Weights of a small mixture-of-experts language model, trained from scratch on English Wikipedia: 13 layers.
Below are experts of layer 10 (counted from 0) of a mixture-of-experts language model. Rows are named router (the router's row for the expert), gate (a neuron's input weights, with its number), up (a neuron's input weights, with its number) and show model dimensions 0-127. Each number is 128 + 32 x the weight over its row's rms, rounded and kept within 0 to 255.
After each expert's rows: "gets" lists some tokens that make up at least twice as much of what it gets as of all text; "comes after" lists some tokens at least twice as common just before its tokens as in all text. This comes from a sample of Wikipedia text that the model never trained on. Tokens count by the router's weight.

# expert 30
router [105 163 153 109 117 123 138 148 101 155 147  80 150 166  60  97 111 144 156  77 137 145 140  59 115  83 177 147 166 115 135 144 130 105 121 112 172 164  95 111 197 179 125 138 144 114 193  96 112 102 147 119 136  89 121 107  90 126 116 101 151 124 148 139 138 161 132  66 114 186 171 162  99 123 157 109 116  47 168 163 123 135  73 178  98 115 156  74 118  61  74  92 123 122  96 157  83 116  93 187 112 108 102 114 150  80 152 133 125 137 157 102  92  74 101 150  91 144 143 131 168 165 119 156  79  90  90 110]
gate0 [ 77 121 138 135 180  66  63 155  67 121 117  99 165  95 107 100 133 127 175 155  85 166 169 134 140  78 185 113 102  92 146 106  95 183 170 134 103 115 151 105 106 194 129 180 188 143 158 140  67 148 137 128 179  44 114 101  76 133 152 128 113 114 165 149 179  67 179 108 126 105 144 123 140 117 120  88 143 101  69 179 143 157 129 147 125 143 161 115 139 162 144 100  95 166 145 121 138  92 168 169 139 128 112  91 130 112 188 122 101 125 141  83 102  66 127 144 148 150 147 132 123 171 115 115 127 144  84 140]
up0 [142 105  99 123  97 106 119 131 149 136 134 130 144 117 153 181 166 142 142  92 133  83 150  98 157 103  75 141 150 113 109  84 151  83 112 158 154 141 143 170  87 103 146 170 113 169  96 150 107 122  88 196 129 164 107  89 122 158  45 150 148 150 131  78 143 158  91 159 130  80  82  75 118 147 125  76  77 137 184  54 116 154  79  54  80 173  83 127 131 129 111 116 119 112 158 181 128 126 151 167 127 113 141 112 103 137 107 113 129 163 163 138 138 104  64  86 171 129  46 131  99 128 149  86  92  88 120 156]
gets: " C", " John", ".", " James", " William", " Sch"
comes after: " |", ",", " by", "-", ":", " and"

# expert 34
router [ 95 174 148 149  99  98 166 105 118 102  81  98 205 169 146 108 121 107  59  72 116 123 116 103  94 181 120 160 153  95 189 156  78 151 158 144 188 136 131 117 138 147 134 121  74 105  99 127  86  92 103 118 166 162  69  89 140  91 149 132 141 126 139 160 116  94 128 173 153 162 160 116  98 101 148 175 163 139 151  91 148 134 134 120  89 169 135 166 135 146 186 161 144 159 172 116  80  65  95 130 144 106  98 152 174 119 140 141 149  92 205  55  94 162 149 146 125 120  83 134 149 104 123 118 159 182 128  98]
gate0 [ 96 159 122 204 143  90 128 139 109 172 117 122 158 142 169 168 107 141  81 116 100 138 166 174 173 125 123 128 118 182 109 139 117 202 120  82 117 167 191  99 187 136 123  95  69 153 160 151  99  82 117 139 130 109 126 108 139 109 112 131 143 128 113 120  39 102 181 111 124 144 115 151 110 160 137 105 109 195 156  85 173 164 144 109 146 180 128 124 121 137 102  79 119 113 153 130 102 151 124 153 129 128  90 173 125 101 110 168 178 157 138 199 109  83 109 131 151 177 143 132 177 121 146 148  15 122 104 140]
up0 [135 119 112 124 152 180  90 113 168  83 113 222 103 124  93  90 111 102 174 121 122  93 104 118 149 120 135 141 111 106 110 153  98 145 132  90 128  76 147 137  92 107  88 121 151 128 109  46 111 160 154 104 155 112 175  91 132 177 148 106  78 153 150 155 135 132 114 169 171 127 130 101 156 165 101 130 183 101 130 138  84 123 154 140  82 100 187 142 147 115 151 166 104 168 114 123 112 108 104 148 198 127 166 122  96  84 115 122  70 196 180  77  91 120 102 178  87 150 177 100 193 115 181 154 124 106 160  91]
gets: " |", " New", "|", " All", "-", " Cal"
comes after: "\n", "0", "4", ")", "3", "6"

# expert 123
router [119 115 112 145 134  61  81 135 135 150 167 129 139 130 168 102  94 124 163 155 167 115 171 153 105  91 141 191  74 146 183  94 108 119 112  98 108 107 102  76  87  97 116 170 101 151 119 152 129 139 156  92 202  84  94 162 166 135 164  94 144 117 138  98 117  97 156 176  74 122 122 116 128 101 158  73 154 128  87  77 103  96 120 114 176 184 169 115 165  88 174 169 124  84 114 136 138  57 146 133 160  83 116 141 113  84  98 127 120  95 109  94 145  79 117  91 148 191 133 165  82 151 109  97  87 139 130  69]
gate0 [140  95 106 125 154  89 145 126 133 129 130 132 123  72  97 102 131 100  92  95 114 116 141 113 123 150 111 157 195 121 153 110 145 105  51 140  93 143 198 144 141 151 147 109 146 113  96 109  78 115 138 192 154 157 153  97 175 158 150 184 147  88 136 168 119 157 112  70 143 124 141  94 136 124  97 119 193 112  80 104 149 139  99 124 203  83 162 182 134 111 161 122 151  80  97 117  76 191 113  83 125 222 116 120 165 164 100 113  98 104  66  86 100 157 126 111 165 107 172 147 102  73 134 155  97 121 135 110]
up0 [110 148 174 140  96 119 123 124 118  87 189 132 143 142 148 138 125 127 158 193 141 104 101 169 125  92 121 106 130 195  97 182 122 153 171 127 154 149 125 141 109  79 135 163  70 172 140 106 133 178 116 122 109 124 127 102 100 136  90 168  64 144 133 102 123 129 132 173 114 182 121 176  93  79  88 107  63 173 137 107 111 158  74 151 120 217 140  57 145 136  87 124 127 124 179 126 174  69 177 166 125 110 111  90  93 131 134 146 123 175 183 110 146 101 146  93  53 128 119  91 138 170 146 126 111 113  81 121]
gets: " p", " V", " w", " X", " Z", " P"
comes after: " the", " of", "-", ":", " de", "ia"

# expert 66
router [125 132  76 173 137 115 173 126  99 137 121 166 173 184 125  69  89  94  89 100 117  95 174 109 115 139 160 115 100 121 164 147 109  85  62  99 122 161  64 101 120 144 177 133 206  84 115 149 131 134 137 110 195 142 132 142 103 166 128 142  95 102 105  91 136  87 192 144 102 144 148  81 147 172 140 137 148 136  79 118 101 102  72  87 129 137 219 115  87  86 124 117 123 139 120 127 143 131 114 113 139  74 103 157 111 112  79 135 143 111  93  98 132 111 124  69 148 141 103 120 116 146 118 117  55  77 179  70]
gate0 [ 98 107 179 178 131 141 101 173 127 121 120 137 100 144 196 115 136 109  90 134  94 134 113 136 176 117  95 146 125 102 136  92 106 126  96 155  80 141 116  95 198 113 148  89 119 139 182 201 107  77 127 151 121 148  56  78  96 122 137 110 185 137 128 126 146 143 136 112 170 148 139 157  56 137 137 116 177 168 159 103 146  88 124 123 167 146 134 121 157  98 144 127 161  81  50 153 102  73 210 121 158 131 166 184 162 133 143 122 124 128 100  80 145 173  66 136 185 147  76 140 144 133  70 129 123 128 142 111]
up0 [208 140  92 112 139 115 152 122 103 161 183 171 152 121 114 151 141 112 158 180 111 127 125 155  84 168 116  85 127 165 104 151  89 150 111 128 135 119 135 148  63 121 131 116 112 193  45  82 174 108  68  88 121 103 195 131 131 179 142 148 118 134 140 133  84 100 148 150 100  76  83 112 131 120 158 149 122 123 106 144 110 176 160 193 138 102 132 126 110 134 204 157  99 166  94 139 127 158  53 106 127 150  78 176  99 145 111 116 159 166 160 124 145 148 177 156 105 167 161 118 138  67 167 143 133 127 181 119]
gets: " W", " Sh", " A", "S", " Ch", " V"
comes after: " \"", " (", "-", ".", ":", " Mc"

# expert 79
router [ 91  99 160 109  95  95 113 164 161 155  85 115 103 129  70  92 189 121 111 140 125  73 120 110 111  68 183 123  76 110 127  91 122  81  96  95 110 122 151  94 174  88 129 107 119 131 155 128 149 134 187 131 175 126 137 165 130 140  70 106 154 149 148 149 144 125 161  95 100 159 137 126  70  81 175 155 103  52 111 149 139 115 132 151 153 125 165 101 114  85 133 145 169 147 150 141 139  98  92 170 122  70 155 165  57  84 166 128 110 113 133 105 176  80 131 142  97 123 113  88 114 192  58 148 127 166 193 124]
gate0 [ 92 194 156 184 133 146  93 152  69 154 166  97  67 128 151 126 122 125 147  96 134 161 169  58 135 111 125 107  86 104 156 136 110 148 179 120 130  95 122 156  97 160 134 117 150  88  93 177 113 139 110 141 137 182 127  85 115 103 121 200 124  76 143 105 163 130 136 187 136 155 111 126 139 104 138 130 130 173 137 149 143 132 111 125 151 110 167 103 125  98 105 125 191 152 107 160 113  89 157 139  76  90 169  81 182 116  99 120 117 128 114 111 107 178  93 195 217 129 107 191 209 136 123 139  86 126 111 171]
up0 [124 122 141  84 126 151 123 121 131 139 126 125 223 148 108 111 124 120  89  83 126 150 114  93 103 159 107 145 108 146 174 134 132 121  65 105 159 101 105 112 122 158  85 125 139 119  88 151 206 126  94  95 128 104 128  70  83 147 188 219 104 198 155  91 123 104  91 147 121 146 105 143  89 185 151 149 152 103 155 127 169 163 150 139 101 114 131 152 167 114  71 136 179 156 102 167  84 150 110  96 127 145 135 195 192 149 107  90 117 139 111  94 133 131 101 171 129  69 140  70 119  95  85 175 112 133 119 179]
gets: " M", " G", " K", " H", " B", " D"
comes after: " |", ",", "-", " the", ":", " of"

# expert 15
router [105 120 172  67 102 123 124 147  51 190 135 117 194 123 158 145  84 120 125 136 182 127 144  98 107 155 166 133  92  95 150 126 115 123  67  52  77  91 145 122 155 113 104 133  91 167 100 125  98 165  83  65 156 120 109 131 142 164 168 140 162 127 157 118 123 196 112  87 136 147 109 110  84 127  89 179 156  88 120  92  93  94  83 103 124 125 159 120  75 114 159 159 130  58  84 127 163 126 155 100  76  67 127 125 119 171  71 117 175 164 117 163 118  88 135 111 117 136 110 141 149 163 133 145  93 136 155  92]
gate0 [ 90 101 106 199  48 135 154 133 137 147 170  93 110 117 147 122 133 164 114 167 115 118 147 127  98 174 138  95 112 128 102 114 151 106 155  95 125 142 113 132 158 169 105 120  95 106 141 122 119 157 147  84 107 143 144 149 153 133 158 190 191 186 113  71 110 156  94 175 109 136 100 112  97 133 115  59 134 115 173 109 130 153 120 104 137 173 101 141 110 102 168 127 163  85 139 103  85 123 171 124  93  94 153  50  91  94  94 105 110 188 113 159 168  55 131 182 159  48 105  81 126 112 121  83 160 137  96  78]
up0 [125 126 110 119 139 112 134 127 178 182 102 111  99 134 120 104 113 137 115  86 180  70 142 110 115  91  72  96 164  89  70 212 133  89 160 103 145 125 125  92  94 137 156  89 121 160 124 112 129 142 155 121 144 125 139 158 113  86 169 177 151 122 188  97 143 106  88 204 166 147 134  51 117 135 131  97 137  85  78  96 111 144 116 106 125 117 142 146 153 165  82 147 137 107 109 104 109 113 166 158  81 162 167 118 107 136 126 125 143 195  80 136 138 124  75 147 178 136 145  28 143  86 146 187 144 158  83 101]
gets: "C", "F", "B", "M", " m", " C"
comes after: " (", "-", " \"", " M", " I", " P"

# expert 44
router [118 142 102 137 156 172 191 133 176 109 159 167 157 119  98 111  92 128 111 123 105 108 137 126 129 157 138 132 147 133 105 131 143  97 101  74 102 136 150  94 128  50 131  88 126 116 114 142 151  91 129 113 161  87 116 140 145  89 150  81  79 128  86 142 148  99  96  91 171 194 156 130 127 116 116  89 160 112 140  76  81 115 174  72 112 167 115 151 136  77 136 191 102 189 174 179 156 110  93 101 120 180 110 118 158 124 117 152 185 119 133  93  83 129 156 125  98  90  88 119 163 147 180 167  45 117  51 167]
gate0 [157 113 150  84 146 166 169 142 113 151 165 153 117 126 133 134 105 154  90 129 135 118 197 133 101 134 116 159 150 119 130 154 111  69 149  87 153  98 104 138 125 130 149 162  84  83 159  89 154  78  72  91 160  92 120 162 112  74 162 144 174 193  80 104 170  40 126  77 126 147 200 138 168  92 164 102 124 108 137  88 156 133 103  94 127 104  91 123 170 173 135 121 170 123 117 160 152 185 185 159 124 107 132 136 135 149 118 119 193 134 131 188 115 144 114 127 117 157 148 132 186  99  83 146 208 144 119 102]
up0 [ 91 131 172 158  89 118 114  84 195 121  72  60 152 147 119  76 139 171 138 129 140  76 105 106  97  93 126 144 104 104  92 137 124  95 142 159 155 147 118 127 175 138 159 121 112 159 135 134 122 144 101 159 133 151 161 164  52 159  80 134  95 116 139 134 129 140 127 141 146 131  92 101 155  96  89 136 132 150 178 132 157 168 135 133  85 161 132 182  80  74 162  42 118  86 136 116 118 101 124  76  62  91 111 122  75 128 189 131 123 144 108 195  60 124 169  79 171  68 159  90 135 148 103 110 133 127 142 111]
gets: " the", " The", "The", "s", " his", " their"
comes after: " of", " in", " at", " on", " to", " for"

# expert 45
router [173 194  92 110 152  99 133 170 152 144 162 160 180 123 146 189 162 119 104 166 151  82 173 143  94  92 104 125 120 128  96 125 148 141 103 149 109 158 169  98 102 123  90 149 109 139 166 111 142 135  93 137 151 104 189 166 197  90 146  95 175 188 155 124 160 157 106 102 135 151  63 173 150 151  81 116  94 112 154 110 123 120 107 194 159 123  86  65 100 145 169 135 131 113 144 131 177 114 147 133 150 121 110 118 155 163 131 182 130  77 171 125  71  82  68  96 136 134 156 141 104 171 175 102 101 135 193 109]
gate0 [134  82  94 111 108 160 132  96  83 141 161 147 101 145 183 173 120 108 133 145 113 122 110 133  77  26 118  77  96  94 204 142 182  53 194 141 113 141 157  85 170 121  76 143 143 104  73  89 133 129 127 102  98 119 113 174  70 155  94 153 145  87 127 125 111 189 104 129 116 101 143 108 171 139 120 119 142  81 108 105 122 178 108  76 127 145 184  99 121  99 136 116 151 167 162 103 141 184 100 120 113 167 147 143 133 135 121 200 136 122 154  99  72 130 149  88 113 160 115 115 143 127 126 117  94 168  85 151]
up0 [179 143  98 136 141 129  76 140 112 175  90 120 130 107 161 134 167 129 135 157 104 117 133 144  80  85 166  97 125 127 215 112 140 156 155  96 124 196 172  86 193 112 117 181 155 131 166 128 101 132 117 148 104 137 143 140  72 210 153 124 172 129  92 148  99 143 108 131 125  56 126 142 180 108  93 133 170 111 136 126  82 154 115 184 127  78 157 113 146 157 195 151 131 133 162 148 117  73 135 106 185 173 136 116 119 126 164 109 120 111 170 130 102 113 125  77 148  59 132  40 140 143  97  88 114 139 122 117]
gets: "9", "1", "0", "8", "7", "6"
comes after: "1", "2", "9", "0", " ", "8"

# expert 101
router [124 146  61 149 168 130 178 120 158 156 125 172 161 147 124  96 110 188 151 109 119 147 146 126 101 180 135 103 111 112 105  96  93 109 149 105 109 112 102 158 126 103 154  82  70  77  89 103 139 158  85 110 100  50  91 122 139 120 151 148 113 129 119 125  73 158  94 145 106 122 131 101 102 108 184 106 148 184 122 138 163 103  85 183  68 105 152  90 116  93 198 153 129 171 161 160 122 145 101 138 134 144 100  66 118 117 114 137 136 103 113 105  59 113 141  98 107 136 178 119 181  83 184 178 184  88 101  71]
gate0 [151 111 160 144 167 188  91 139 110 185 100 128 120 120 182 135 136 154 116 171 196 118 136 147 135 136 144 203 198 163 174  64 137 123  76  77 155 114 101 176 141 138 169 179 155 121 159  87 137 143 122 127 156 136 197 107 135 152 173  88 178 174 143 191 141 117  79 182 136 164 130 164 140 143 145 131 137 157 108 120 114 141  68 149 110 171 120 104  97 135 101  77 112 158 117 148 111 137 142 189 157 127 149  87 149 138 152 114 191 128 106 130 126 101 147 161 111  86 128  99 185  59 128 131 123 141 134 173]
up0 [114 118 110 174 153 138 108 141 158 163 112 133 167 155  85 117 141 130 154 125 106 124  55  88 120 135 146 119 125 166 101 147 122 105  93 115  97  94 166 126  79 111 107 131 140 162 135 138 148 138 105 121 175 152  93 120 123  83 182 133  59 127 126 149 150 109 151  68 144 127 180 108 175 110 122 156 197 125 110 178 159 111 172 153  84 148  67 132 118  86 195 179 167 100 128 136 186 146 173 101  66 180  92 135 109 165 206 114 176  60 101 125 182 109 109 137 148 151 179  82 153 111 153 109  96 147 107 139]
gets: " the", " The", "The", " a", " and", " an"
comes after: ".", " of", ",", "\n", " and", " by"

# expert 50
router [147 118 128  86 110 112  96 118 145 124 126 155 132 154  91 183 150 151  93 152 150 163  91 118  93 162  75 143 166 145  88 166  91 150 171 218 139 148 151 119 143 101 174 163 131 135 143 121 130 132 114  79  81  76 177 128  73 101 144 136 136  42  94  87 131 165  83 145  95 106 103 158  94 122 153 157 101 117 110 147 125 128 124 126 163 168 101 151  86 120  70 142  91 120  74 135 115 142  89 102 126 121 201 159  87 128 122 115 163 169  45 102  53  73 118 108 112  75 118 108 153 107 173 131 144 160 122 144]
gate0 [143  68  95  67 157 114 158  70 141 109  72 146 133 130 100 148 114 171  99 172 130 132  91 105 123 172 116 131 170 168  96 165 128 154 102 153 124 141 136 112 128 141 121 126  80 147 174 129 147 134 134 145 129 140 136 101 117 114  93 184 137 101 106  92 124 159  98 187  95 161 107 121 167 129 114 159 107 102 175 111 171 172 169 131  68 174 125 174 116  62  91 113  93 162 147 140 129 104 138 135  68  52 184 133 157 198  85 156 126 104  67 136 129 152  66  97 115 157 171 126 162  77 157  73 169 150 119 140]
up0 [146 159 138 159  95 156  96 120 124 101 168 140 107 108 140  74  85  76 145 161 149 102 122 135 125 123 128 127 193 152  87 142 169 140  80 186 132 139 107  31 130 141 123 157  91 148 155 129 184 118 117 123  72 108 121 168 144 113  88 109 190 123 116  94 125 115 177 133 140 108 134  90 142  91 173 128 159 168 146 146 166 190 131 152  40 136 153  88 113  82  95 154 149 126 102 141 121 105 117 120 124 103 147 144 108 152 160 160 153 148 130 231 107 174 111 168 122  91 145 112 138 117 189 153 127 215 139 139]
gets: " and", " that", " which", " also", " who", " it"
comes after: ",", " that", " and", " but", " which", " did"

# expert 100
router [127 103 128 203 127  95 136 129 153 133 105  74 133 135 152 119 159 162 164 143 108 102  96 101 136 120 154 151 154 103 102 179  92 134 153  76 129 180 109 156  99 111 165 196 102  60  83  95 143 123  95 149  67  77  96 121 109 146 159 152 127 118 121 192  73  68 102 141 114  78 152  86 125  88 115  82 143 142 163 152  99  92 159 185 137 145 116 120 110 109 132 124 138  73 195 129 109 180 128 124  87 134  99 119 143 112 173 146 191  93 190  96 116 170 138 189 142 148 129 102  76 120 113 112 136  74 160 110]
gate0 [108 154 108 130 127  76 197 124 189 117 139 149 141  86 124  83 127 139 131  71 148 174 113 156 135 109 150 142 104  99 169 146 127 111 134 153 197 103  74 160 124 153 149 132 125  96  93  87 124 129 121 117 182 102 123 166 117 172  84 117  94 108 101 131 175 178 125 122  71  79 128 149 156 144 155 169  82 133 154 103 116 145 120  69 215 169 132 120 188 151  93 100 102  95 163 139 155 165 149 119 187 157 151 193 104 166 131 143 136 111 171 124 137  84 124 143 108 120 130 183 130 165 135 161 115 175 208  83]
up0 [129  72 144 138 114 117 164 158 161 153 155 151 167  52 129 110 145  95 113 157 117 193 133 114 145 134  72 141 134 159 145 173 113 108 125 154 102 150 112 143 117  87 145 117 144 153 131 124 124 126 112  87  82 134 104 134 122 145 105 144  71 127 113 116  90 162  68 128 160  78  36 151  80 154 139 135  86 130 154 115  76 187 159 155 148 215 142 127 179  96 131 117 156  74 165 139  86 200 151 117 167 108 146 169 161 167 168  95 118 126 136 121 180 104 106 130 145 143  79 149 178 145 104 205 153 164 128 136]
gets: " of", " |", ":", "==", " for", " in"
comes after: "\n", " University", "iege", " Country", " List", " House"

# expert 47
router [115 116  99  84 191 119 136  91 118 131 116 116  91 165 116 109 121 136 169 140  74  91 155  95 125 158  97 173 183 171 193 119  74 151 175  78 122 114 107 145 144 128  79 134 118  73  97 118 128 110 144 134 169 159 121 147  92 135 102 172 131 209 160 108  94 181 140 159 146  89 127 121 100 109 149 129  95 119 121 136 147 144  67 131 102 164 154 121  91 151 116  80 159 168  90 159  72  95 146 160  99  67  96 161  70 121 109 119 134 106 153  48 170 106 127 149 143 195  72 146 153 129 165 101 100 125  91 153]
gate0 [146  93 107 174 169 139 125 205 128 156 125 111 123 148 103 159 151 201 107  82 169  84  90 120 174 190  89 144 101 125 171 109  81 171 110 165 156  83 130  72 169  88 137 122 120 100 115 118 127  58  85 133  80 154 102 117 119 116 105 107 142 147 155 100 155 174 132 130 222  98 138 115 135 170 190 185 123 152 136 184 127 129 128 112 105 117 143 135 125  91 104 122  89 128 126  88 115  75 105 137 124 125 171 149 166 112 106  89 156 124 127 142 141  78 192 129 136 156 155 128 136  89 193 159  85 172 140 108]
up0 [ 54 137  77 137 109  95 178 181 101 130 173  75 179 149  94 115  66 182 197  93  87  93  80 142  99 141 130 137 100 128 126 131 117 140 117 129 134 117  84 137 183 139 147  88 138  88 144  84 114  99  74 157  61 109  64 110 161 135  74  85 126 122 119 137 154 160 165 123 184 157 113 123 107 111 139 135 149 219 169 138 129 129  90 151 120 148 183 148 165 117 110  71 142 110  97 123 147 123 119  93  71 115 160 147 163 103 122  75 156 107  94 118 106 107 160 145 118 121 125 120 160 145  94 115  71 136 162 131]
gets: " A", " O", " Al", " E", " I", " El"
comes after: " |", ",", ":", "|", " of", " in"

# expert 113
router [127 127 119  73 214  88 146 172 151 149 104 130 142 147 112 137 105 161  73  78 134 139 130 160 158 172 151 113 142 139  53  85 122 158 102 107  98 162 112 110 110  79 142 100  95 123 143 163 127 109 140 120  60 175 169 158 166  81 137 141 100 104  58  73  67  99 121 111 174 156 139 138 155 143 106  85 163 142 143 137 113  72 146 138  58 132 120 149  89 121 116 126  77 169 143 152 148 118  98 111 169 148 102 172 118 123 120 146 165 107 150 152  83 158 149  63 101 104 144 118 172  88 169 165  98 126 173  73]
gate0 [200 122 144 139 158 123  96 106 118 112 126 116 124 104 135 111 153 116  97  79 199  81  88 101 171 100 123 137 171 120  63  86 112 130 129 128  91 144  75 133  79 175 117 158 137  41 101 163  98 109 132 157  84  92 121 155 138  72 177 149 138  88 114 128 192 144 104 115 150 162 194 112 188 158 142 153 136 134 108 174 194 166 118 102 109 124 178 104  95 131 214 135 160 114 145 125 114 103 149 131 120 159 115 102  73 173 106 111 109 151 139  66 153  69 117 117 106 122 170 132  99 121 155 137 132 148 137 157]
up0 [166 115 186 110 156 188 115 125  97 127 123 120 115 137 113  99 133 106  75  92 181 157 100 133 154 134 130  63 159 109  67 128 168  99 177 119  78 130  96 109 102 194 126 133  93 100  86 128 130 113  72 137  59 120 138  97 122 110 106 177 129 144  97 129 187 196  94  95 150 122 145 143 180 186 164 126 125 129 171 131 157  95  70 157 115 143 145 149 106 164 137 105 172  80 178 148 121 174  83 161 153 129 118 165 151 110 138  77 137 148 126  67 132  59  97 117 136  83 132 115 113  83 148 136 140 168  93 170]
gets: " the", " a", " his", "s", " The", " their"
comes after: "'", " of", " in", ".", " for", " with"

# expert 83
router [147 177 126  84 121 158 171 148 101 164 127 180 170 143 159 101 148 101 179 136 152 159 118 136 121 134 165  76 157 152 187 118 106  97 147 173 167 104 113  72 144 136 131 144 105  98 154 139  98 153 106 114 125 204 116  93 139 103 147 108 140  85 172 120 164 178 138  92 161 132 141 188 121 125 127  46 115 136 115  84 116  62 108 107 176 166 132 148 130 156 112 117 117 146 127  91  82 152 180  82 150 117 144  83  83  70 165 149 103 186  91 156  96 139 119 161 124  83 136 178  98 113  92 178 179 186 123 107]
gate0 [ 86 157 103 103 152  95 166 153 115 141 120 146 134 166 120 118 124 130 137 202  84 104 174  63 117  39 139 104  74 145 178 150 125  84 146 106  62 122 129 113 125  97 132  93 132 101 143 119 150  75  68 146 131  79  99 121 184  97 111 154 142 116 154 152 121 127  96 148 176 120  95  88  82  94 100  77 159 105 141 112 141 148 110 128 133 102 141 122 124 134 114 162 101 176 145  95 113 166 200 142 151 155 124  90 128  83 128  88 113 141  86 124 147 138  78 173  93 186 127 154 107 101  53 161 180  72 158 159]
up0 [194  90 131 179 108 109 157 118 164 130 176 129 107 103 156 157 105 146 150 116 168 109 100  97 204 183 105 145 143 142 139 124 109 167 147 188 104 145 175 132 155 127 146 176  90 157 103 144 122 168 124 125 116 135 157 141  80 120 137  62 116 118 136 168 116 149 145  97  94  49  98 185 152 188 147 145  96 101 169  92 117 158 104  85 137 103 139 144 111 122 103  98 165 126  83 186 144 130  62 125 148 124 160 123 131 110 120 136 141 100 146 185 102  91 154  87 101  72 200 153 163 106 185 153 109 193 107 144]
gets: " |", "%", " List", " number", "}", " Team"
comes after: " |", " the", "|", " a", " No", " Year"

# expert 96
router [149 115 148 100 136  53 141 169 104 129 159 137 135 145  67 124 200 145  76 109 142 159 129 188 118 125 170 114 143  93  83 131  77  65  98 108 104 147 166  92 191  98 143 132  62 114 107 165  81 169 113 123  62 202 107 136 141 130 128  56 148  94 166 137 103 187  81 162 182 111  93 102 120 119 114 132  93 128 160 148 101  93  94 116 145 122 103 164 170 147 116 110 100 147 125 167 159 152 124  90 104  97 114 149 119 111 162 113 190 155 140 133  72 141 117 105 114  80 140 182 125 104 158 121 130 124  82 136]
gate0 [ 47 121 139 112 159 125 164  90 141 119  79 137  95 171 100 133 165 139 156 196 154 106 135 175 102 144 134 113 150 130 148 154 162 160 138 186  66 162 131 140 175 150 103  69 130 109 107 160 142 120  95  88  98  92 123  96 124 150 127 126 118 135 169 123  69 136 167 103 148 142 128 213 163 187 129  77 172 152 153 173 110  77 106  97 122 140  99  97 164 186 106 117 137 153 129 117 123  93 125 153  86  96 150 170 132 151 163 148 126 165 126 120  85  98 155 100  86 103 157 111  76 184  43 147 159  99 105 116]
up0 [ 53  89 152 141 117 133 131 114 157 161  99 136 101 115  92 105  83 163 149 135 166 130 174 144 119 156 164 113 173 127 134 134 123  69 127 124  96  96 168 115 115 192 104 104 119 141 142 114 190 157 127  97  45 128 173 153 112 174  95 125 138 136 135  40 153 128 159 156 134 101  58 103 138 123 113 111 122 109 151 118  53  72  86 166 122 185  57 117 145 132 124 138  96 168 150 112 109 121 189 100 101 145  91 154 132  99  99 193 101 186 171 109 110 117 108 126  97 112 138 121 128 189  89 102 159 113 131 102]
gets: " all", " other", " that", " some", " more", " most"
comes after: ",", " in", ".", " and", " with", " of"

# expert 0
router [ 96 123 140 156  90  94 124 144 161 153 112 119 135 101 108 153 174 114  87 129 130  92 193 164 162 157 174 168 126 165 136 118  90  92 107  88 107  97 119  84 108  75 144 159 179  99  92 185 165 124 122 166 167 132 114 115 157 143 166 106 198 132 122 204 160 137 177 171 136 129 160 124 115 125 179 153 173 112  80  75 150  83 119  89 173 136 161 109 125 108 165 107 180  97 172 136 148 155 118 136 103  52 162 105  82 161  96  97 176 134 112 115 152 100 130 149 120  92  94 145 102 199  77 104 106 125 123  93]
gate0 [127 148 139 160 187 132 152 170 155 152 133  78 153 109 138 156 104 109 178 123  98 180 143 107  81  99 106 147 110 161 145 130 121 178 137 133 111  81 166 117 116  75 168 201 102  81  54 134 122  91  63 133 181 176  93 162 154 141 147 127 151 147 142 153  80  84 146 148 122 100 164 158 145 149 169 123 168  90 101 193 137 102 118 131 148 149 138 134  78 100 169 168 147  99 109 155 160  94 185 120 166  99 114 131  96 132 140  80 166 117 117 111 116 155 152 122 134 120  95 210 127  76 129  87 161 113 182  71]
up0 [ 57 163  97 106 113 121 154 158 114 143 127 125 138 170  87 114  80 118 107  94 188 110 100 125 113 121 119  83 122  58 104 131 113 148 111 143 114 171  57 102 175 211 111  87 187 147 181 121 124 160 138 102  88 108 188 143 160 128 133  88 138 112 126  93 130 127  91  90 153 166 133 122  79  91 126 108 136 147 174 137 158 141 110 121  67 116 134 115 114 160  75 107  79 130 178 105 114 188  97 123 140 162 141 133 171 109 131 129 155  63 123 215 114  81 115 140  93 153 127  91 116 154 166 151  74 124  81 126]
gets: " T", " P", "M", "P", "N", "L"
comes after: " (", "\n", " \"", "-", "===", "=="